From a checkpoint of a small mixture-of-experts model trained on Wikipedia.
Experts: 48 ReGLU neurons an expert, a softmax router.
Training: a variant of Adam for the experts, 5651 steps.
Below are experts of layer 2 (counted from 0) of a mixture-of-experts language model. Rows are named router (the router's row for the expert), down (a neuron's output weights, with its number) and show model dimensions 0-95. Each number is 500 + 25 x the weight over its row's rms, rounded and kept within 0 to 999. Numbers have three digits each.
Before each expert's rows: a language model's description of what the expert responds to. This comes from a sample of Wikipedia text that the model never trained on.

# expert 53
Description: Single capital letters starting a name or word, especially T, K, H, L, after a bracket or heading, like T in Texas, Tory.
router:511545508462515473548485520462522479473496470502477526518492503507468502482495475484494506487503514495484501530521523497498475505520480507524449542498512497454531528536542499518542467518481516487511490488521510489514452457462491514487500540478552521536481508474526450483528474525478544532
down0:472508454474466512489477481535512528477491501535521490500538510471490534481505502467507543488504493529474499515509509477497540523486512550465474501513441469482498471531515500512519457522466501467466473482545489481512511520527553493476547519501492477508547522528533523505517509515534465503

# expert 58
Description: Short mid-word pieces, often vowels like o, n, in, ic, within split names and words: Bl-o-omberg, Kuz-n-etsova, prosthet-ic.
router:502539528453518485546504509477515450465516467492477533538470526524468496501501475502514486470560505456473529505504545490494482490483479499530482548502515491485516530507531511502543470517498514475509483513469485465499482470510521528494474527509513477506469461478501482473522481532496557534
down1:491544529509523495504483505451492517481512522524486522489503468482489483462460491472516506484524497480486496489469456498489463505515488485529467528490460525497517489554536504526493504529502518473519516453553466515467478495503483510548513474487451497485520521466486466474501453490551549503

# expert 17
Description: Relative pronouns, conjunctions and subject pronouns opening a clause, such as that, which, who, when, he, they.
router:498560509433521461523480531458498480494505476479489525543499509537504515460504482499488502509515529480465516566522508522523489528509483497513499550499543497491538528513530481469533482532525532492502473512523499444477489487473518509474475506486520513495465470476517493506508482530485531517
down0:504493494506568498514475461504518535540493501509506573534542482530509512484496527508496480509498486511521510555492458505531527453493502496504504475532449490492511502511492506477526492449501466485542503547512498521472520496475497488489514493480508543495501533532467449531501478493523469475

# expert 57
Description: Digits inside years and route numbers, plus place words like downtown, University, School, Battalion, such as 2|0|07, Mc|L|emore.
router:521527533441533468549504534458532467475507463503480519523479503525485496492493482481488498480530519486471509551523517495498497516530467489519461537515529495461534516524508488504525483521504525463505470525506488472498474476461508526476479521489524499537476497477518455469540461522486530521
down0:513533491473536430514505489399490460497518515487497487497498511479488519482519510479474524505508501477520521508508502500497483516511511502542510506488496495477506485492511460527511460487498504468489511506488477477524423520477517507509473504515494500499493509492507472535526501554495506589

# expert 38
Description: Opening punctuation and markup such as space-parenthesis, opening quotes, = heading signs and table bars, often after line breaks.
router:507540508460515467523465531444532483485518477495472529499483511538483505480476486484508503507514527500491491553532533516496479507535475519518483522500505516483512523514516506486504477520528509464508485524503494461487465494466494552481474516480532480503463506453555474505515446545470545516
down0:503521510556517495483505509489478510531536473506495480478484546504493526486544484515465568466523510496502491513501502488465462487500510467503501456497526503503503507468482461538476526508472492448492495515477510541518517519535515450518516516464486548467504527493503551492476499509501485440

# expert 9
Description: Word-opening pieces m, l, Bl, Gl, Ph, pr, often in species names or technical words, such as m|ares, Gl|en, pr|olapse.
router:513552517449518460525479503465519472476483492510511538526456505508472500475481481505489493494517518469474530538515538489480503525546471481510471550539518491462530534541524504518538503513542502480535498528519492465504475490480476529500496522491542497520489477479504465474497461505475514530
down1:458529499467487515517456514478489501497464519527536476484492476487507469484468495468471548495505545535482481477538485483514493514501521487500526526449534505521481505517485506510475482556520479536501467498536511477524535496474526541450491487494456470526488495522539519526476501546484517496

# expert 60
Description: Final digits of numbers in sports standings and statistics tables, especially the points column, such as 6(0), 8(1).
router:513499518449521478521498542456529454483504457484497516530474518521494513502506493494485468467555534459482509521509513472528489528504492490531483531504509474493520524566519454516537499530522534489495473510500489469495485485494503544485494514493526504531460510441512486467524475494479511541
down0:512531497481474513487505490547511530538476490470503483502506492512482490508495486478480500486519496461495533499512509515501473501494500513536492546466448505524530494494493466464543499503469472505498519477490545517501577511482466450499500528457500485509529531555471490523472521496517443456

# expert 45
Description: Hyphens, en dashes and slashes joining compounds, place names and number ranges, such as Inverness-shire, co-worker, 26–34.
router:512520527456544464531495530484506482458507483505464535545479515530472497497486461475495471482538501496464493509513540504478473531550500489518458507499499509488523564506515504508526454529526537456506471521509501474459487482488498546499498521502524513526480484493530489479524483533488508538
down0:495494500514495490484509497500478516496499505494523497504503462497479521534459478510474473466474463497511513499479532535479513532503528533499476536509521477502542501519515502477526468529459545495449536495496522469549516529504507496489397520484505490488522520539529523523465495467524496533

# expert 63
Description: Commas after place names, list items and introductory words, such as "Washington, DC", "Meanwhile, Peter", "California, Berkeley".
router:531515534466517474535512530458531465472503462472463518548480522516448512484494488495489491462516515494476502558522548498526459528502476524512449507499519508502518514510522513494522499505516531461524465513482473478499494485480480525465470507484520511530466501469497476458533463520496509522
down1:527505467518489458510517522439517504467518486450509489500488449527480533496506482512479470540492567499502486479521517523497494503541523534518506529508533488495485497504563485506516512486526495503536494532517467500506451503491514488465465497488459485497512540491520493519502476516464566493

# expert 29
Description: First digits of years from 2000 onward, mostly the 2 or 0 in 2011, 2007, 2019, often after a month name.
router:516498523444536471518504539449531463485500476494459528514452504514468504487481482487511477493532523492486518559510504489477461511514469493528485513504515478483553496517538472506526493517507515472501479524517488484500478475503490529486490527499550488523470470460532463471512484538470528535
down0:426495504563474545509472464562474504448501492492505482492499488522493494510475519529510507482505490496485519487542487511512490533479491493502505530535506444505487546493522488483491534507483537422496508467484491506533524505538527485495484486486511480517520476527497489474518521474493523478

# expert 4
Description: Opening consonant-cluster pieces of split words, such as pl, Pl, el, ev, Pr, Str, plus decimal points and thousands commas inside numbers.
router:533522534477514485530502509473507468469508490509511560519448488493459501490484475487501449473544518467474522539537533508508480541502480470511437522507505501496525498528503462505501496525512537490491441521516477454506474495489492516468503518489524487507497515483507468486514468510475526550
down0:498491487482484521498527493512482479535485514502549539501535523496521488510442527472525487489509447520545495485501467506465510508479537527476469483519459451492496473542488475495497504503494523518513528495483514529542503525494516495513527508515467513533438511459455542525504499500554487487

# expert 39
Description: Pipe characters separating cells in tables of sports results, filmographies, episode lists and rankings.
router:528532514474510455517502537454516471488507458504469509546468499552455514489499491487504490460520531482459497527557528484494490507522463513531483526504522489489520535528495478519527481519510503478521469508503486460502487444510528502490466522489511498530456491482503483470527485530493551513
down7:474482483495486512483518487515476503466489480489562496521487494470513496491470484529518478466514480500499514500509491487497505530495506467546559518461503485523478531489486464496468473489495509550512512512495462455511555524519481502501484511512491487488508438544519457490469486477445468444

# expert 49
Description: Thousands commas and pipe or semicolon separators between figures in vote and sports statistics tables, such as 5,253 and 18,711.
router:513537536466516455549506530459533474515506480506498530529446495505487480503467503479486459492533519463473498547490534498535462539531493501507474509483498471489516532544535474516515484519510524512510463529485470456490477488493487518480489514499532518549474493459505498469524491517491505525
down7:526520476515525529503511498539533500526493529524486498506487534496505452510504492474530442489526500525490475500496473488513507488510504491468471530490479466486511530530472476510489500526451493479493537486423494463518543480504544466526505456472501518501508525505519513508508506541472479567

# expert 10
Description: Word-initial pieces beginning with s-clusters or similar, such as sp, sc, sh, St, comp, usually after a or the: spin-offs, scrapped, Screen.
router:530539518468505463518496517479518476439489467503493535528487528517469507486490497485496476495504521475446532508530528478485473528498479515521483538482502484489552536526527483482523511500494516466491480529514496456504453506479506520480483541463537478539494503486512452479511457534495510539
down1:511499497500527502489496511454480487481505484475510461517467528493494491486502511489493487481532529481511472515506515494502484514487490528480478506535561571476497509494508497524481488487539541523504501519471494497514432532504463473508399479496510465470509482506513463484526506482494465539

# expert 13
Description: Commas, semicolons and closing parenthesis-comma after a clause or phrase, before and, which, but, the.
router:528540518462525469521497524419524482483492461491481520546455496525481516479480492484495476468510514471467499529526506501498481536522459486529453516520523465474513537519531479483509480525515503475520496520531496484487487492490519551488478500490522518509454496493530488462541470530498507514
down1:519496490485497513493459512505454544463514514516529490523482496476523538462469480521512498446481517556511481495531493512478491454501456468488500549496526473494485490469499499503486465510529474478484536542514482485499575528506463490483485526495516515511524512472505446502531538502500498491

# expert 1
Description: Opening pieces of split words like en-, dis-, Cont-, Indust-, plus LaTeX symbols in math text, such as en(abled), Indust(ry), backslashes.
router:537527515453517478520509529480551437504514470506480508533461531542509530491491490484478477483559497480484499522533531479467498509531486493519465522488504499484512542497510516481562519525507508489488481503501485487471472493478511510508484547478533500547470499485509476485496489519470558526
down0:490476517493491521470487510512546508510517496508520450512512446483454502502474483527520464502557463485517506484490500530457494485471537509482470525513465447486528465460543493488527496522513498517460508498460468518505550517502484503511490517511476517566450506519501505511494514503529526499

# expert 24
Description: Last digits of long numbers like decimal coordinates, postal codes and years, such as 46.1397(2)°N, 199(4), 776-001(0).
router:501500518467509491539495522453550462451501462502474505551469513518474496496472485484496483476499533487504507552502529516493479542512474505532479517494526474483523507531501515486523466534507538476516473506510518499467472482488524528501477498501523488545467517479542471493557474539475535513
down0:424467476511463518572501487557520497519522486499474487494468519465535478509477503502509516511493460515479482513506521516534507456500502476499478466519500501503495528497460537501526499518517501509525486490485501537506590491513489516520491505517521478519500497490540518511499503451521485463

# expert 18
Description: Single capital consonant pieces starting foreign place and person names, such as Z(anjan), J(walapur), Ch(auhan), G(ulf).
router:529539508468519466541473538464554470486484490513490516519472503523452499483505473478516483449514540498458514545507511497517477526557481510507490535523508485468542524539519511477522474501500524490511467530514492501479498470473502539492480517467489483535468479481516498489526495522496537533
down0:503495479518466517540508479488471517531556527464540479525486502533512489526518537521516508500508477509502469494536461465506564506490542455512478464554472460503487496519475541506509439493501506494515525504504498495519498479533506516512510494485491484486496476511481484500443496495537506554

# expert 5
Description: Word pieces inside foreign names and words, like ie in Niebel or Thielepape, plus partial bytes of Chinese characters and year digits.
router:514503541471497475549493523480546474464525457491485526538445543538458515482501499497495505464531524502485494527509521476506496508501466524523440528517500495504506518514520506491544501498516516482496485543532470464516469480497518511468487523499531513500469487490508452466512464507465518543
down1:544496499552507518499520495513534533518494493493509531558532538491452534490511511479480505455477462517520524497491503450538565544427512516521494505513461506505504551496470530499519513488489521518502550499493486502477477484485468522522514482480512490490525489511521513492521499507471497489

# expert 59
Description: First digit of numbers in tables, ranks and season spans like 2014–15 and 2022, plus verbs such as went, going, brought.
router:512508533452508480529493545469524479481508479472507534549481530523499503447496494484499500475512523479468510531497541488527466521504488494521439545510529494503530510519522478512531486501502524460504447541495493485499492492475498528476510520503500506506453504471496486476539480542469531549
down1:483480495531498507449521516507453466508457509464486503476512530491464489518509475495470486485522542508520469491508504505493454461486513477506537505499532500514502519490464481498515484505507560564549537502489517479480475481489505491477492499499462488447458481507482428497515529527486511499

# expert 34
Description: Digits inside years and track durations, such as 19'8'4 or 3:'4'7, plus colons in times and year lists, and cost or billion.
router:507523529463508483530486485449543466487475455474505543529473504545493511494473495475479499487517505499492480521499534515487475512555474506499477516536517504505537499528541500502518494521500524481484459513500474442479482483474495504465481517501522514528453509474531459473506472526459543528
down0:447507529536522521477505485496477532569530533518537509513488525498477514515486478490528481474468525487501511500467511540503516490472494535496469490582492488550500523522502524527511500476507460541471478481489519506527491485517486490518487527449490531499526499517480465477488528524512538497

# expert 22
Description: Colons after field labels in infobox lists, such as Family:, Frazioni:, Distribution:, semicolons separating names, and colons introducing subtitles.
router:534533517475513484530477526458524487499499440480456540505465516518488508488482439497490505472512529465476488551516509506506486516540469517504460537526537493465519514513532512507504491490520513474507456511501475464488494482479516524469470520475516510520471469488521463491528496545458513518
down0:500507523539517494536500496482450519481463498512536505504509512522483476470486524436484509465492502482499546509483506478466495489513479513494530550505481504529491458545503514516517549480491548510491520532502544526520453460493526540512474479490523473514510513499522504463474498465543520534

# expert 48
Description: Second or middle digit of short numbers in text and lists, such as goal minutes 7(4)', ages 2(9), 10(5).
router:508509523454516475522481518474518480478482450503470512537467527546488491506492468478485494474548507451482486507514516488538498531508482498527489511499528461478556501519552474499533476531477515467534484500499493463488490488504493520461488485483527474534469483461511479493551466507478531525
down0:491513468543472496529474521497537508512466497506509514510502462517493502489494563513475519520523488501520500511495510497499519510447530525505515457519415479472535505505476466461511521545541501534465501491531520466490515520519499472479493493503493527482513510469495508527509532496476503574

# expert 2
Description: Nouns of sports careers after the, his or first, such as season, league, tournament, game, debut contexts.
router:516510523467534452535494521482535471464514467519491522539496493494489513498485466494507471493542518484461495494509510481497456543500474488530476515505519462461534509529559462491527483544501526469497486535490522501475464467498496502444491497490501528531470509489498485472525467534483530521
down1:469463525524492534487494493511505511493476474498491464525482509472479504497459526513537512494471534518507482500475482505521498522503491493467458483543535507491465525514528500431519493515519514550460500496472511482502510478520534429477466499534518486538496463530510492499531507514438488531

# expert 32
Description: Word-initial prefix pieces such as un, re, sub, inter, ob, high, as in un-opposed, un-ified, ob-jection.
router:524517520470547457514483521477512438456493490502455523511451510527487469455480463503487486497509523499492512505523520483479465534528476515527468509481520498474512519525505478485534474534527525465509485540493516478469461489505466516497495501487544512520485504495538475503520472546465528528
down0:521492541513502484494495506507529484541530505491525530544494506501512514517537515488486523513484529514565485511529506478506530512490530479556490488520534482495468564474481502519498499545544455529510478507535506471480469500464493537520468573504505528495494477503487511498481495474466495528

# expert 43
Description: Determiners the, this, same, each right after prepositions like in, of, to, e.g. in the course, at the Battle.
router:493503519471514452518492518435518459492475446505453520522502511509492516492488468497487471483543533472455514536501536498503476522522502528532481522525521466483525528542512516506509476517511527461506453493487499507484471474512499509507467521501506510518473497464527462481530464530478552510
down1:512495501511497515477516487517513500488532495507513515497514471528505513538477485508511495498523514489480493524485505513497510500508443502498487466529514496495502521467504504485569489504504495472501497522526463476489573538488508503475485492475477547485468505504502506492490501463475488636

# expert 46
Description: Lone capital letters beginning names or initials in sports tables and rosters, such as N before a team, R, W, H.
router:514506511463518466549480526472520486456494474488473547532497508506499508509480464496524499487513532476482482518527541491503475530512452505510471532514511493462539537536541487533540465529488551489489475513501487473495474462491498526466465523473518507504495490477509465488537491533477523537
down0:486498505477503510470464481549465522493500543490510465554497504447505484503511509534500493502506507517526452505490476490492536506472500528532448536501495500509499477463471532518477529495504488519473497511461549463483545460513521453474545493502531487487512474531503543465498535495487481497

# expert 31
Description: Word pieces inside Indian, Pakistani, Thai and East Asian personal and place names, such as Raj(amohan), Muham(mad), Sam(iy)appan.
router:523524539480548477513471515487542459488499456510494509526472521524465491478513487489492475459528533505468503546519510498518468503529464516510483540524514481498505524545506493483519480514481518476519433520511467486488482488509515519480490512474492484532431480460514481492529486512479541532
down0:519491507482498456505495515385493509492475517466515486494495484506479470530482500481507521488513474459515526490466504512507506516487475478495510556506492491504517501512511508475480495502487503521495490518499502508497395486512495517482438529518509495501505475529497465473488500488503511560